From a checkpoint of a small mixture-of-experts model trained on Wikipedia.
Training: a variant of Muon for the experts, 539M tokens, 8747 steps.
Below are experts of layer 5 (counted from 0) of a mixture-of-experts language model. Rows are named gate (a neuron's input weights, with its number), up (a neuron's input weights, with its number), down (a neuron's output weights, with its number) and show model dimensions 0-255. Each number is 50 + 15 x the weight over its row's rms, rounded and kept within 0 to 99.
Before each expert's rows: "mostly gets" lists some tokens that are sent to it at least half of the time; "comes before" lists some tokens at least twice as common just after its tokens as in all text. This comes from a sample of Wikipedia text that the model never trained on. Tokens count by the router's weight.

# expert 21
mostly gets: ")", "),", "}", " but", ");", "]"
comes before: "\n", " |", "-", "|", " was", " is"
gate1:36 26 62 26 27 37 46 52 37 42 57 75 63 70 87 47 31 48 66 55 65 44 70 33 30 53 50 33 44 44 52 50 55 41 51 44 82 68 50 58 60 48 56 42 26 52 63 65 20 26 52 36 53 44 33 77 63 61 27 26 49 79 56 48 20 41 68 33 22 34 62 58 59 26 26 67 59 68 42 32 40 56 90 35 40 56 65 54 63 56 18 62 37 63 16 49 42 35 30 47 66 64 28 60 44 55 32 49 40 54 30 42 36 35 55 54 44 35 54 39 47 67 61 43 53 60 62 54 47 40 51 77 70 32 50 26 55 44 37 75 60 43 73 41 48 58 30 40 69 39 49 46 85 51 50 44 51 41 43 40 41 41 41 50 51 24 84 66 46 68 64 36 69 55 59 66 56 45 40 43 34 38 67 63 45 55 49 39 52 34 58 41 51 20 58 31 70 23 52 81 55 58 46 28 46 68 71 42 42 26 61 54 41 59 23 15 27 54 43 55 46 61 48 61 46 37 87 32 19 57 68 28 32 43 62 38 73 47 41 51 51 45 64 62 61 33 30 35 42 30 49 66 35 51 48 56
up1:42 28 43 35 42 46 46 53 34 31 69 64 64 55 62 59 40 26 40 46 67 36 76 44 56 70 57 47 58 61 43 66 46 25 51 53 66 50 63 54 52 46 57 52 56 38 45 57 47 54 50 64 57 28 51 66 46 67 26 45 27 48 51 31 14 44 61 31 44 39 42 71 64 36 56 34 62 52 54 54 48 21 80 39 60 58 75 28 87 46 50 40 48 23 36 36 54 41 48 24 61 70 49 50 40 52 51 39 29 43 44 32 46 60 47 55 61 50 51 39 49 54 61 45 56 68 45 33 50 36 44 53 48 45 45 24 56 39 20 78 72 31 65 53 50 35 35 34 52 42 68 41 58 62 53 41 50 54 44 48 32 44 36 32 76 42 69 78 51 50 58 27 81 48 20 55 21 57 54 70 44 51 62 56 46 52 58 42 68 30 70 52 50 52 48 55 73 10 75 85 44 51 40 36 52 66 71 49 46 51 59 33 37 75 36 18 34 48 25 25 75 52 68 62 47 32 62 15 36 58 76 05 68 62 69 43 93 36 53 47 58 39 47 74 69 55 41 31 62 53 46 61 21 32 74 71
down1:06 64 34 42 49 45 51 42 41 46 42 56 65 65 36 47 45 60 48 35 61 37 56 29 56 58 68 64 31 42 40 65 60 62 45 13 52 61 73 40 49 57 35 52 56 57 66 56 39 32 42 69 29 33 37 53 50 32 46 73 53 34 56 77 60 57 66 61 60 52 74 67 66 61 31 40 53 52 33 49 43 25 26 26 54 47 21 31 55 02 49 43 20 27 45 48 65 72 40 77 61 48 60 64 96 51 62 64 64 33 24 44 65 62 42 48 27 45 42 55 52 50 51 47 45 52 54 39 36 35 69 68 48 52 57 30 64 35 63 75 51 57 18 53 44 39 41 66 69 35 69 65 20 43 43 49 79 40 52 44 53 28 62 71 56 47 50 24 68 63 47 41 53 71 75 47 23 77 40 43 28 30 54 58 50 50 53 43 59 50 52 44 58 58 36 37 74 41 66 56 71 56 71 45 59 54 77 46 45 28 27 72 35 52 47 42 56 66 72 48 39 70 50 64 50 65 68 09 29 57 40 25 83 74 49 53 53 48 37 61 55 35 63 46 52 53 45 38 59 27 53 70 29 39 29 36

# expert 16
mostly gets: " season", " film", " year", " game", " event", " election"
comes before: "s", " of", ",", ".", " in", " and"
gate0:50 29 50 41 50 51 33 43 59 73 56 39 52 61 61 47 37 51 83 51 37 61 45 52 37 76 40 49 43 40 40 56 62 47 35 74 27 68 29 38 19 48 78 78 59 59 67 55 39 61 90 66 34 74 53 45 37 47 48 63 20 42 39 42 52 53 49 51 65 71 36 30 68 37 61 59 51 33 43 48 02 56 63 11 27 62 43 60 42 49 50 69 52 43 53 57 65 53 52 95 71 33 42 61 34 50 57 44 56 34 35 34 60 40 56 72 59 31 71 62 67 67 48 63 51 46 67 68 56 76 55 62 60 53 57 29 54 76 45 55 55 56 63 51 42 59 61 54 74 48 55 70 44 40 84 39 66 32 53 76 44 38 57 33 67 64 09 33 40 73 28 34 47 35 27 59 34 34 51 40 53 69 39 79 61 49 59 86 52 60 45 59 63 45 37 48 51 30 30 31 38 53 35 61 47 77 46 33 76 63 52 34 58 52 66 51 12 69 35 39 48 53 29 32 64 43 68 31 40 67 53 59 38 52 77 49 25 37 60 52 54 45 61 52 34 37 21 56 41 61 34 57 39 49 49 39
up0:59 79 56 67 51 50 58 62 43 37 55 74 18 52 19 51 50 23 50 24 41 33 74 49 37 59 45 47 48 65 10 40 44 67 46 42 55 33 39 50 59 49 28 42 52 42 35 58 56 41 28 48 62 29 44 54 76 37 64 28 58 70 49 48 24 62 60 53 65 31 61 49 59 64 43 50 40 64 68 62 51 74 61 59 64 50 54 58 36 44 56 36 63 68 55 33 43 26 43 43 43 40 25 44 48 42 15 67 29 31 44 59 34 37 36 48 38 42 50 36 39 31 61 56 57 56 73 16 37 59 57 54 58 17 57 42 77 29 40 72 33 49 24 58 62 59 47 31 22 65 51 37 51 38 31 58 71 62 37 10 58 43 32 36 50 55 93 67 49 29 32 53 76 56 71 34 62 55 36 71 28 26 56 54 39 67 43 35 63 48 61 44 34 53 38 38 68 48 38 18 45 56 46 49 42 64 39 69 22 49 39 37 45 23 40 54 64 35 47 53 83 71 65 38 53 54 66 69 37 25 72 74 69 49 49 54 68 60 33 37 70 22 47 57 54 51 70 52 50 67 34 57 74 28 45 48
down0:51 76 53 90 36 66 59 26 63 45 23 43 31 67 38 46 56 33 38 56 21 20 58 69 46 74 35 71 71 56 44 52 29 46 67 64 63 40 40 53 34 34 41 72 29 29 48 57 54 39 44 30 48 64 63 62 54 46 53 33 58 38 58 16 71 39 40 14 48 45 56 50 47 50 43 41 53 56 66 68 49 44 51 62 84 66 71 34 54 51 67 37 82 52 55 62 55 47 74 53 51 52 49 65 54 33 50 25 40 53 52 37 69 62 57 30 48 56 55 25 37 53 41 64 00 25 64 53 38 71 44 36 51 70 52 61 38 49 45 34 43 70 67 40 64 72 28 37 47 68 31 35 54 30 45 37 52 20 35 62 68 25 43 67 24 58 26 65 38 26 59 75 54 28 55 60 46 71 52 33 62 53 37 66 63 29 23 35 49 64 45 37 73 47 46 81 61 43 73 61 43 48 66 93 54 47 38 59 51 61 71 82 56 42 40 46 53 42 70 46 30 54 71 33 67 51 45 60 39 40 46 38 62 53 35 53 74 44 53 38 45 53 29 35 46 38 64 41 45 28 37 51 57 50 58 59

# expert 11
mostly gets: " team", " University", "ities", " game", "ations", " life"
comes before: " of", ",", ".", "s", " in", " and"
gate0:86 70 68 65 58 42 25 49 46 19 49 25 51 33 63 55 50 76 65 72 48 49 56 29 10 45 64 38 50 52 61 55 41 44 70 52 26 53 29 73 45 38 42 60 61 62 33 72 52 39 67 58 49 62 48 73 44 63 38 62 67 53 65 58 48 52 50 53 57 45 44 64 31 16 42 71 18 84 38 59 50 57 46 69 31 31 67 51 35 40 39 34 55 47 36 53 49 48 43 54 63 66 50 71 40 90 31 52 45 48 52 34 63 32 60 38 49 32 51 53 44 68 45 48 44 55 67 54 58 64 38 51 55 64 39 33 46 47 66 88 49 48 39 32 51 80 34 29 43 49 59 43 42 99 47 36 21 32 79 53 64 57 33 73 77 64 56 29 56 55 21 82 75 52 54 76 40 52 32 41 28 67 35 48 35 45 28 49 69 64 50 61 42 51 49 35 19 47 25 45 64 62 76 38 68 43 59 53 70 75 51 49 63 47 45 54 50 38 33 75 42 63 51 53 43 69 43 61 33 35 57 24 63 33 69 38 51 30 38 41 30 55 60 68 63 49 32 34 53 62 45 31 43 35 47 35
up0:63 37 46 34 33 64 32 75 79 77 62 51 53 53 35 40 50 47 38 49 62 33 13 49 53 64 27 52 29 67 56 32 40 65 33 60 54 27 56 59 48 35 51 20 39 41 54 56 44 59 60 12 68 42 42 34 48 53 75 38 61 75 50 59 23 53 56 38 12 60 47 62 33 51 47 45 64 40 49 47 60 47 48 23 37 44 42 45 43 68 69 44 32 53 65 29 43 57 72 56 35 62 42 36 38 28 48 58 37 52 83 59 44 46 28 25 33 60 55 32 53 45 34 72 44 76 57 67 19 51 60 40 79 76 42 48 47 25 33 28 19 46 66 52 72 39 57 49 56 23 63 69 69 48 70 24 65 57 45 45 39 55 59 56 49 50 51 57 42 48 68 37 39 41 24 27 73 34 77 61 80 50 67 46 62 39 32 68 52 72 55 48 60 36 46 38 64 34 64 50 30 57 47 48 42 69 38 27 43 27 46 36 40 44 64 36 66 63 54 34 67 48 74 35 47 44 17 42 46 51 50 75 44 54 00 65 37 73 80 50 49 72 39 40 49 55 66 43 41 62 38 64 67 42 61 41
down0:54 52 55 48 60 47 34 51 43 81 44 62 28 45 64 45 38 25 39 74 58 19 40 44 76 45 59 34 63 43 60 63 29 58 44 49 48 40 62 63 74 29 49 56 63 85 49 35 49 56 59 50 45 38 36 45 55 34 51 29 54 70 44 43 46 38 78 55 65 62 65 49 20 77 60 64 49 54 05 90 46 60 59 50 45 55 41 47 50 49 55 51 54 32 26 65 56 38 57 23 50 44 60 68 49 54 45 65 41 50 40 70 60 54 65 53 49 54 71 31 50 74 57 53 48 57 22 67 72 39 39 77 40 38 61 88 97 49 63 48 60 46 65 42 52 63 21 19 51 39 53 58 29 48 68 49 49 50 69 58 25 54 58 48 61 35 54 59 39 50 61 39 41 42 54 48 65 58 48 54 50 63 79 20 27 71 42 56 50 46 50 38 56 51 38 53 37 36 50 70 29 40 53 47 38 57 48 54 76 56 54 46 58 48 51 14 60 16 35 84 50 46 25 55 41 67 49 62 60 59 50 39 61 92 95 45 43 39 73 74 68 70 57 37 45 74 26 38 56 67 75 33 36 63 73 44

# expert 71
mostly gets: "\n", "===", "==", "|", " ==", "---|---|---|---|"
comes before: "\n", "-", "|", "==", "The", "==="
gate1:35 55 65 35 64 78 18 49 28 32 54 31 19 63 67 69 60 81 65 47 55 52 61 65 33 16 74 07 40 45 41 59 68 35 57 56 39 46 33 42 56 50 25 55 75 51 71 70 62 46 65 44 64 56 29 69 48 30 40 52 39 40 36 61 41 49 49 41 54 30 66 29 49 56 29 49 59 62 21 75 06 15 49 34 41 50 85 55 50 54 67 57 49 67 45 40 30 67 39 44 37 41 56 33 67 40 45 45 48 40 52 36 41 48 64 45 35 41 59 70 75 72 42 78 56 64 69 44 46 53 49 55 52 59 63 58 77 41 46 71 40 44 54 50 64 56 33 74 46 43 71 80 17 75 58 37 48 49 33 51 61 29 33 75 44 40 21 56 58 48 61 67 54 55 55 59 57 48 27 39 47 24 35 69 46 45 60 63 52 46 46 39 49 48 54 50 44 64 54 37 52 44 42 43 61 52 52 72 59 54 53 52 40 63 51 69 14 46 53 04 54 70 51 51 52 23 32 40 36 40 22 46 62 50 38 48 52 38 29 76 51 65 48 64 35 77 48 63 54 41 30 40 25 48 31 29
up1:38 56 44 07 38 30 76 70 36 51 76 64 51 27 33 46 54 46 30 59 69 42 66 52 66 49 59 41 74 58 50 51 59 66 61 44 46 44 40 58 43 36 57 44 40 72 61 77 59 64 67 55 74 35 47 46 42 51 50 60 45 27 31 64 50 38 39 63 42 45 64 63 55 47 48 58 52 28 51 42 24 86 70 54 41 49 42 54 41 69 51 63 07 61 42 77 42 39 28 69 60 46 56 58 46 51 16 74 62 42 59 49 58 53 16 48 68 63 41 29 59 33 16 46 32 60 57 36 82 15 46 28 37 15 42 56 57 53 48 42 83 57 48 51 40 18 45 31 50 39 52 58 57 46 55 55 68 52 70 60 59 29 43 67 70 56 51 14 39 20 67 48 54 63 57 38 28 45 61 61 32 42 61 47 45 44 28 62 54 25 63 69 36 64 81 58 33 71 22 39 59 46 32 47 70 55 58 57 43 56 51 34 33 74 20 49 60 62 76 65 34 60 51 44 29 41 77 34 64 45 41 64 71 25 37 53 64 55 38 63 38 23 59 34 44 34 46 44 54 62 77 49 44 51 48 54
down1:69 33 47 15 52 48 54 46 37 62 42 43 61 63 52 79 46 43 39 48 63 19 59 48 63 49 61 48 27 48 69 50 24 64 46 61 30 69 36 68 66 59 63 57 51 59 56 38 36 68 23 47 49 76 18 38 58 49 25 51 33 33 55 55 38 42 65 34 51 61 54 71 31 19 43 55 34 52 69 26 66 66 72 69 45 28 65 30 31 48 70 55 62 69 33 48 80 65 37 61 58 59 51 45 43 67 50 57 58 79 38 61 22 66 43 63 67 72 78 71 49 50 44 29 27 35 55 82 46 40 43 47 32 50 36 65 48 46 38 42 91 57 45 46 64 39 25 57 55 69 59 96 29 42 40 50 47 56 55 34 57 47 47 49 47 39 36 45 44 21 77 47 36 47 46 34 35 54 42 84 37 24 46 53 71 73 68 77 39 64 59 49 26 66 43 26 61 61 46 21 40 58 51 45 44 60 57 29 20 68 48 67 65 29 55 59 75 42 39 30 45 21 75 53 59 48 28 31 42 57 45 33 61 71 43 50 23 46 48 62 63 57 51 59 52 73 49 66 58 46 57 52 48 61 33 56

# expert 74
mostly gets: " ==", " 2023", " 2006", " 2011", " 2019", " 2022"
comes before: ":", " |", "\n", ")", " by", "–20"
gate1:37 72 48 44 58 61 48 42 40 34 70 38 42 22 68 60 53 82 54 45 32 28 45 53 57 43 39 43 41 26 55 56 63 24 56 30 57 61 24 52 63 53 39 54 54 44 56 36 49 44 48 53 64 81 62 58 70 19 26 29 44 68 67 57 25 29 63 68 58 58 48 57 49 31 46 62 30 43 39 49 48 33 51 60 52 31 33 23 42 53 28 48 72 68 72 45 62 65 31 40 62 42 51 46 36 65 20 33 35 59 41 43 39 46 42 66 85 41 53 34 21 51 46 54 49 42 55 42 44 45 36 29 43 50 49 39 65 60 44 49 53 31 31 56 65 38 37 28 43 34 56 44 36 42 60 88 50 50 34 36 28 80 65 41 75 59 52 29 35 80 93 78 56 46 42 57 28 66 38 84 35 50 50 45 50 82 46 41 30 72 66 80 37 34 48 68 38 44 43 41 48 29 28 48 58 50 57 69 41 51 33 62 32 32 32 46 56 54 69 53 55 64 55 46 47 62 66 69 68 49 61 58 46 16 40 49 45 25 41 58 13 84 52 68 60 32 68 31 46 50 12 58 35 39 53 58
up1:50 65 56 59 60 39 37 53 60 49 52 23 63 48 57 54 64 26 53 59 46 65 63 51 29 53 60 39 08 50 33 51 81 07 63 43 61 36 38 48 59 48 65 59 51 28 70 34 49 60 65 57 44 65 62 55 58 56 51 64 60 35 40 42 44 73 62 36 46 56 36 09 55 37 41 43 25 26 64 61 72 55 00 45 38 26 77 60 62 45 60 41 55 37 71 51 44 69 82 24 17 38 57 29 40 21 47 48 60 51 59 38 46 48 67 37 64 42 39 28 59 34 60 50 40 60 46 62 46 51 16 54 48 61 63 67 42 66 38 70 31 38 62 54 27 45 37 65 33 38 62 44 57 42 54 36 56 61 53 53 65 44 62 50 58 33 51 85 46 52 45 59 46 09 61 64 47 46 64 54 88 15 38 42 70 67 45 45 32 63 35 52 79 41 47 44 51 47 46 47 60 39 41 68 54 29 49 56 32 40 62 51 34 65 49 52 63 62 44 28 66 53 32 15 46 51 22 58 22 47 31 47 31 36 29 56 55 44 52 28 29 59 39 36 20 75 63 50 46 44 17 55 35 34 60 51
down1:53 44 48 40 50 86 55 48 50 66 65 63 37 49 47 30 53 87 23 44 52 42 51 51 65 69 53 35 14 24 20 27 67 30 39 42 61 36 48 49 33 42 43 46 28 49 40 90 82 45 42 60 40 42 42 53 65 36 54 52 55 80 68 29 39 47 60 40 38 28 69 67 46 62 44 51 45 41 57 47 14 51 59 55 41 50 26 54 56 33 46 56 39 35 56 44 51 53 41 63 75 52 61 42 36 49 45 67 80 32 34 60 49 49 49 64 20 09 22 27 39 36 47 50 66 41 50 55 34 52 50 23 32 42 48 52 41 59 44 71 64 65 39 36 20 46 70 53 60 39 61 96 56 41 60 18 20 55 11 37 28 46 50 34 61 57 73 47 57 64 50 55 52 52 70 32 54 64 73 37 34 31 65 33 61 47 48 50 62 53 47 45 37 56 35 53 40 60 17 23 57 73 41 44 62 57 56 19 34 41 26 59 64 43 37 62 38 48 30 76 24 60 44 45 35 46 45 58 46 28 49 35 46 44 58 62 45 38 35 57 57 68 53 35 76 33 67 56 26 57 48 44 44 63 62 25

# expert 47
mostly gets: " team", " University", " game", " Town", " area", " School"
comes before: ",", " of", ".", " in", " and", " ("
gate0:64 68 39 58 57 57 75 25 73 21 66 53 37 60 57 75 47 42 51 78 68 78 44 42 51 53 37 32 47 29 36 57 43 55 57 87 45 36 49 53 46 16 62 52 37 52 67 60 47 78 51 38 33 39 44 53 22 59 67 46 57 69 59 50 35 80 22 46 35 48 48 54 69 59 21 54 30 81 50 66 61 24 31 49 60 46 52 46 61 49 73 21 60 55 35 38 36 50 47 40 37 52 50 38 48 50 54 74 49 40 58 53 79 47 61 34 45 45 67 84 40 35 60 48 49 56 90 68 26 44 57 29 82 67 51 58 39 49 44 61 27 44 61 37 75 41 84 33 38 58 59 35 38 32 28 44 88 58 68 38 42 27 34 25 46 51 40 67 56 44 85 63 32 54 65 37 48 41 55 83 51 75 57 54 49 33 54 32 51 51 44 30 21 43 51 51 24 81 09 42 63 37 64 76 41 60 68 38 56 36 44 36 73 50 50 53 34 40 39 59 43 51 56 39 54 57 48 51 46 45 46 33 51 55 68 60 52 40 68 22 49 63 37 51 50 62 51 40 51 39 74 44 63 35 67 65
up0:62 23 56 34 74 50 45 71 53 63 42 60 48 61 39 26 44 85 57 34 64 57 21 44 38 75 86 66 41 67 35 63 57 50 37 42 58 39 60 75 63 54 18 54 61 54 44 29 67 44 58 45 34 46 28 32 44 26 53 50 26 26 39 49 35 52 51 31 47 15 44 47 38 53 48 47 73 62 56 84 56 47 42 81 49 71 51 50 46 39 38 46 42 30 76 58 63 44 73 49 65 53 42 51 52 37 36 62 94 30 34 69 38 31 26 24 48 45 63 34 69 37 41 38 66 25 30 41 44 62 45 54 33 52 51 56 47 56 60 59 51 61 51 38 52 51 22 78 63 47 65 31 35 65 48 17 24 48 19 47 28 42 36 49 34 41 56 63 45 60 28 55 36 46 46 65 54 45 47 53 54 31 41 74 32 66 71 54 58 52 42 66 50 67 53 16 60 19 42 52 59 40 62 71 56 56 48 46 62 49 34 48 26 56 29 39 72 47 56 73 45 36 33 42 44 56 48 46 24 64 47 06 43 83 31 71 59 57 39 48 39 47 57 47 37 68 45 39 36 87 39 49 51 42 40 33
down0:77 35 84 58 51 33 21 27 61 23 60 40 45 37 46 45 33 57 67 31 43 20 33 66 61 24 33 61 37 57 57 41 45 49 47 36 75 60 46 73 19 54 51 72 53 49 30 38 55 38 32 86 54 54 43 30 60 46 42 53 57 73 48 56 59 25 50 63 44 55 64 57 49 47 75 08 49 60 34 77 65 46 51 53 65 42 57 74 39 53 36 61 45 44 64 77 40 43 50 46 32 26 58 72 67 73 45 72 37 63 47 48 48 39 52 68 57 47 60 46 75 50 63 31 33 51 54 79 38 54 66 83 49 61 47 47 69 52 59 56 62 48 53 51 51 75 68 43 76 57 39 47 61 74 66 56 37 58 57 39 70 42 37 58 22 63 47 62 12 45 40 54 73 49 50 55 52 68 45 37 47 66 49 58 36 66 59 39 49 50 36 45 67 63 24 37 42 28 52 42 59 49 71 45 77 24 46 47 53 50 51 35 68 90 27 40 70 49 49 70 21 61 48 60 56 57 67 29 54 30 52 48 50 53 37 29 53 44 47 33 62 29 59 19 89 55 22 62 29 48 51 43 57 90 56 36